python train.py --n_layer=13 --d_expert=96 --d_shared_expert=576 --moe_layers=[2, 4, 6, 8, 10, 12] --router_score="sigmoid" --init_std_router=0.021 --vocab_size=32623 --norm_eps=1e-05 --tie_embeddings=false --batch_tokens=[65536, 131072] --steps=7861 --dataset="wikipedia_en"
Below are experts of layer 6 (counted from 0) of a mixture-of-experts language model. Rows are named router (the router's row for the expert), gate (a neuron's input weights, with its number), up (a neuron's input weights, with its number), down (a neuron's output weights, with its number) and show model dimensions 704-735. Each number is 128 + 24 x the weight over its row's rms, rounded and kept within 0 to 255. Numbers have three digits each.
After each expert's rows: a language model's description of what the expert responds to. This comes from a sample of Wikipedia text that the model never trained on.

# expert 35
router:128166136145126152127114132162147133165117137105115103118126157172172112188135128113112124142113
gate0:096185169152157147128095142145150157099122182164111123153148135122127109149149148116147150115140
up0:149100053123097124138176123145110119142134134133141162102102097098091114097141119083177126143167
down0:131109109138146127119133121140100159143101126106086110147138120120089112087103072094088155159144
gate1:131101160142113143182129139145133121083101153135144127142123115119120163149143135160142137121167
up1:128165090122168118113123127083119126129132165155085153087137136145141070137142156128131129163129
down1:153174131079130086132139113103086127175159140143110087128104130130098152151160136123144112123122
gate2:160145125169116138107077110123130149158130098109107150123138146093119125121137128109106112126140
up2:114148121147101158088088094143132128127107132144153111129125135121126155090109101129178104124114
down2:072191112114090112158118122127169126186107130139121106135093103113121102089161140166138183142150
gate3:131135114178106084103148163133104124145135145154101105103148154158138165120137127157164154115123
up3:129144090115120114157131086150146142177130136117126146163089104103120085146128148152134088121134
down3:151124129172117160130125088131108106137131143126138132137158109114136160131104171108120107145139
What it handles: After determiners

# expert 38
router:155186143137138130147143133117103128132083157072131095131153138115171107103182088105180155144073
gate0:146137160126130163129133145109109137136120151140138105092141121122168094157098115128162133113088
up0:081119153142142112137151146195155145091089116142143149129125137128125159141143110118106144170166
down0:114166127127135132139150163126157148113130116145117128171171132106110138146158110143152119136132
gate1:123162134121169082138141108131110139085129139079134119088118147120163142109154106108161131165072
up1:147131121106175148152154119138073113128088134100134142149125111141101133135185171163072090119110
down1:139161084183159144110137105128152101124136106117110184118098134115117095118115129150135074128148
gate2:175134173102176137154137086117192129119123186124104153159161130156142171089158150111126126157112
up2:142132143075198113133097104169133176092118164136144144133118114141135159097178195106112151142124
down2:111088151091159091152138077136150106138113163129102153157085126117109149157180147160158113104163
gate3:101157161136124139148150122097138100179106081154117119091153133122120121150133084118166135136070
up3:109117146104163127129159111095114141143102116116133107149068107116107079132104118140143150131134
down3:141132110113151138133197148133140118132140153138138107133147111142090102092153157175174125138161
What it handles: Geography and location details

# expert 5
router:169163135107090112168136164114127068141144109088151113091112117128148118147116108134109109079096
gate0:141126147116092090091153127129128080154113129138117078142127126147113165120119143150137122119120
up0:115141145160137086110117144096159137120124130142120092099129140100136131129076113104096136099117
down0:120132142119182168140109131097175119116114119096168124152145129131138087151092162134130133108141
gate1:116122157105132122118145131131139099140156128129127123119069109129090135127155126102140089119158
up1:098109128145109145159120122112139123153111124141175140127087121124118168141155123092108079107118
down1:105102143114103151157105137122138105139127143122175105119100111094139144144140189136128100120128
gate2:120140165133134127180134134123159094156110155117156128113092128148095124133134071122121137127110
up2:115096144156140121117113161183109109153088144171188113144098110109075133197125143127118144157122
down2:130088129157156089148119131161154157129122121127141167107141171142093136140099146103111136129121
gate3:124124132116176127147146113108118112158149105135133107140177147149105112115137147114086108128155
up3:137176116092111133143114108098102110187127132141148143128115107121141118141154139101093112076170
down3:152082125119092115153141090109127140129136152137110122104136131118102141106150149102129153163138
What it handles: Predicate after copula

# expert 42
router:109116158129125129144123118102117090178150144091147107115164134131129110083116111088113127108091
gate0:136132131148190124135165142126105091157143158070094107138147103093126141108138136158140121107138
up0:153092132117112151116129128168147158168088140071126122158154104108124162105138106122144129146150
down0:112149133130128113121153132113075159132130131092127108132097127199116133160157150111143109132157
gate1:128137158144128168147142146151112131140149132068075101058117140105158128138118102120163161139109
up1:191086134143130140172159127100119111169121121076095098142102158107140103157153113167146139157153
down1:112129105110125086113110130138139124160078139129124165124102117129138113141171078113114122114100
gate2:131126185126118150131168081075115125125143136121113103115215123138134095110099100124111118109135
up2:090114128134109101114162145123118159146146169089109153131143156143146126137125138135146066100147
down2:098090138120179110117116149158176130186126154088122172124143151137148102119108089143090129138116
gate3:171145115145153126110138154132125117152162127128160126123128173158145102097094157169167131134102
up3:091134141152123151109106086135122145123118126118138103130104122105093101143131120151152164154105
down3:077151112117074141106160132136124122114088131160107123118100123143077131113122149141125137133098
What it handles: Biographies, taxonomy, military events

# expert 63
router:153142132135121162128152103150107126162107101134105117151157119116158141152134155087157140149119
gate0:158154113127080143121140169127086117139084141139110154116106140157114101120103123185081188149131
up0:124046138136160166142124088131165122088125152129161140153128160149137144125136078096172082130127
down0:107135178151157132094145128145176144147142119127150201135178045097116115113120096158145132144085
gate1:114140135129134158152100111120127176112088164148093157146151139132114129138140112097165095166105
up1:076137157077149099099142157100127154093102118145147186122143136131112136132123170075172131142118
down1:089131107104144126128127141147120148128131131112160133155093153132121128077130136126129144136115
gate2:124168148142142096170150142102098147130153155093099108119175105165141168143123131115168153102078
up2:160109182118125116138128163117130097084138118119088125109117147078160109108143120156138115160156
down2:148100142128157139163113103140140117169097084152138103142134118117128149125164106132135130127171
gate3:072187113109122143105168166127125156129121119131113136157126126110106077153173135142146093117113
up3:126127105153107136107156167125164157143155154136125084160147130131131160130115194136129143140095
down3:130141119110132123078143152149154167134118126110128126119112094153134147117131067133117134125137
What it handles: Chemistry and taxonomy notation

# expert 0
router:171151135145137132101100163117100047138127178112142087087154127136103116104181130122161147142104
gate0:144153121149130125134115207162096102126134128112132095123145160131117145150138121135104151091083
up0:135150141129161098129097179160107130094143135096152124101122098135142137120116112177160159114075
down0:123131113172109136138150125134116148111184090148142143131128141107095174106150108103122161128155
gate1:099126159153109105140125118141122090140131132128145151114110134142122141119190126145104143081122
up1:126166103131140104104152068148095098172119122115136082086106146146133094123121144140109133139132
down1:094113101143123105154167126112099136108092133096147126137114168149108121141082108170154099139135
gate2:124096141093154100158175128130125138139083124101140148150107155145147162115175109097155103160074
up2:121132107180171183097136086154129153160145177138119098114147105156119119124067172137141123095133
down2:122129162148091093083120162110126112129144177107123141125139168107119168113156145167167094133148
gate3:107126184127120128116110147128125075105139123128150109088131104168120107140123147133162161156141
up3:134125090126162127151171107163144131142159162130162158151133145095131117087154120143110135095137
down3:138160126163102137162163160147065133129144131154170120123158130154104109147162136138144152112136
What it handles: Place infobox fields

# expert 37
router:142126115106122111116149164112111125152140110117126109094162139170139135129114182095144154064117
gate0:142124121109145090156133185109121112099134143095133160113172068109102122114152176098121123134143
up0:162134112130062111152105136102102139150120097160160156169162058147088143092148145087144127117114
down0:128156146127151135118119104153122103149144101073165116134126131133124135114099154146110134187118
gate1:143061122120202059160113150149123113141153113135111104121172126147129146144106137099142157148084
up1:096150151146072139140131098106163142155085134130114119157074108142144112117170124162137101084147
down1:135142154143124126184182147111160143120125145149123112156087117126137131122105147142123109122146
gate2:122155170100147106124129129104089097082136079117142147121179127118156152098130099113156138195089
up2:123156169113125137128151137152112108122117103124147144129171120102132160117131134142118131143121
down2:100135121160106129151119119125122169123168112103091114137090130143086159139128142140133143103121
gate3:123087130127109125081109107161092125137126143163138104134121160120134155114107136130139134122147
up3:148116136188108103180123158151130122159143148166131097126109152134132113135109110145114123158113
down3:127162118113116135161133126126138140140138154142113125114139129125122093121122095098163161120105
What it handles: Numbers, quantities and event verbs

# expert 12
router:180139156148108132150119145086125138149149133100139135126120179161133106107136095102134151078099
gate0:092157126110116108112166131152126132131137115121135100139145123140119126096156108153075136134122
up0:116115135136146111111142137110133116119099098138172126127125122196131147124109131119125106140127
down0:099140166088157152113167124139132121106114128157114142151112106141161120114121061136138152153108
gate1:148103129112150128069114116076134156159141138132150138139125110097080128120138101152092140088117
up1:138163167126119136132176157125147152122117112170142176094129145126119119150154123129116101122171
down1:122087103134149153130122115108115102106117122118169172131126163164104106150115141109126123125147
gate2:148175172139113137123080128136116104119128152114109146124123117145111163103107154125110155145167
up2:110084124136122123131130117104126109136143104157139121149119165137106096136143131122126100090133
down2:136117092141210135118108151150124118118133099166138123108140169159120134108085117141134098129108
gate3:135166176124141106148099133132132088102145097087120127109118118133141120115152094163148124147124
up3:130127139171110174098111115118134121089161112156123137142128111111092112141122155117103129141140
down3:097121116127140148078140111118163115144100155153089109159144146132129102162110157138133130128113
What it handles: Articles before institutions

# expert 51
router:155120144106117157149127146122102067108088142099131154124123139120108145135168141130153115128100
gate0:115128133124122099115109142092117121129120128101131148117128156122128106145167147153158088123118
up0:105163154091126118117143148149107115074094145086089104109121133091125131101169123095110149108106
down0:144152115117121158135067161142146168114105151122160083131122087156150126125195153111119142148129
gate1:112148096157126126131162142105150075108060130164130114139152122169169099151123151134128136151124
up1:107123173098140130128126160101099130095095119107101127107099129105106132136137117133158107136109
down1:133100116145128130131124092114123114136113117108151153129137141159112168140143109140138105121143
gate2:179102149152141102156179197117104121167117110175127092084144130115143107134089183124145142138127
up2:095139097088112126116113138159123103124088143126148110125159111099139129107071116133134120138113
down2:119175111154120158150117092098117144106133154131131132098123108101126086127134138106101162146080
gate3:127112120118139131126129139111098107094120140123088107095144115120116146122140100118153122118141
up3:132148062129127116137105169137119114144082121115138177168137135152104150120110188138165118109141
down3:096107120131099081147130128122128124094166147123121149123099124097135166123140145145125119146140
What it handles: Measurement units, species text

# expert 45
router:101125169136109114112165136157153093113130157103123112111168145154128113135118135154161158126111
gate0:134142169105100080178145142139125120131150143137124160136107138149114127176126119115157127178151
up0:142173146103146115110070169097144113107147155124120121158117129134093105135134121117147111132105
down0:168173148140081146127118126158120141155113090074079109091150091112121100163144111134119113129125
gate1:124132181073119166080124128102135163169154144127122150171113121113136091099129101087136151127101
up1:060099152162162141152137150087121139106142139068144151120121153145082132138127117130120128105174
down1:108163168123118136091140120151147106100098098133140103147128127151144124076068126139148156106124
gate2:142128089117110132102098110151108125120093122088154132125161120174114126159161122143173110122102
up2:126151078125146084115133113167141120114150146126107141114081130147129108163154137113114141150105
down2:119137117134130116132105129123105158160155124110095120137133093130138126090094109113150104105136
gate3:140131157148147104083109084153119143153133127157087171152156158143057149129098145145148147108118
up3:164137149091132069092124070142126124105100137130129165158178138127125121080066123124082153124120
down3:148124125115126098098125140092144113103185148094126150145128131079150095095136127127105112089169
What it handles: Articles and building pronouns

# expert 33
router:135141131117085140134125128121117101120155128128126146101130182125118119148097141164132158091094
gate0:122134147115112089099130118126126123142140149077151102146117079156148131092122161199132095101162
up0:138133176161121125121166122127168100159081107136144103101151162110153115152171114114146123141113
down0:143089132132126136114155102111133162096136121142131109090146173126133101124135142136110121138130
gate1:123115137122116115164174148136122084141142115100107147115116140111127132113133099133098164135092
up1:105133109121135135102131096144106153125122137123160137151163121110127151164160114136133121124141
down1:147102144164151153119068148147090108141159087130125148093100150094106113152078165122142081127185
gate2:114127117179144132110120087119101108144149097172127092140144160165132147125119119119132108132118
up2:141116126142160093114154102094081106088170143114073081117141140092141143157105099129100133109121
down2:138142135108121137116099107175137119154121127155146139127133092099178126132119155115121108120133
gate3:121144115182092154076164139120100154119124075129134106126114134141090134158135120119172134106152
up3:108129136144128083157137130133100084134123190126133121100136120095121138106133162146140129135164
down3:105125125140139121091105130135095130135147124141176076159108144132119156097094074139112154142148
What it handles: Years and census function words

# expert 31
router:140168142186152166127134160127162112138131171124089120109131132147135079147121121096127113113102
gate0:139159154121142113145096135139113138104116159102115146130157121109129102135096117139109154150118
up0:114171151099169098133173124138119157107133148139121126127163136137150107139120094103114161096110
down0:146139163120119118076094144125114146120131145100078172110099156089115147091143132129138107100142
gate1:117115128121121195089132150137132115156139140082110092121104128161121116160110073064101108117158
up1:122122128127113082152108104099097138125129106153111150122168126122151123129140171204153146181084
down1:130119115102110129117117123106110144146084091130112124085133093125127129167128109143143096142126
gate2:162129117130129117111116134114144121135173160126093145111162137164147146100144164102164145140078
up2:142157118101070124139073146122132147107145130115138105115149112130136164131128129116135193141120
down2:109114112100146161148145136094131150118140116136111132118072142097138165161157137152106125108100
gate3:093143173102165125096095118105100121133098127125133170148063160144159125152126116134131159159121
up3:140098159183170089123118152117112118134156094129134143071117165101193083157117090143101133101150
down3:126058116148118118078117123156113146148138112113130124089148147091150100085132105125115079070123
What it handles: Determiners and modifiers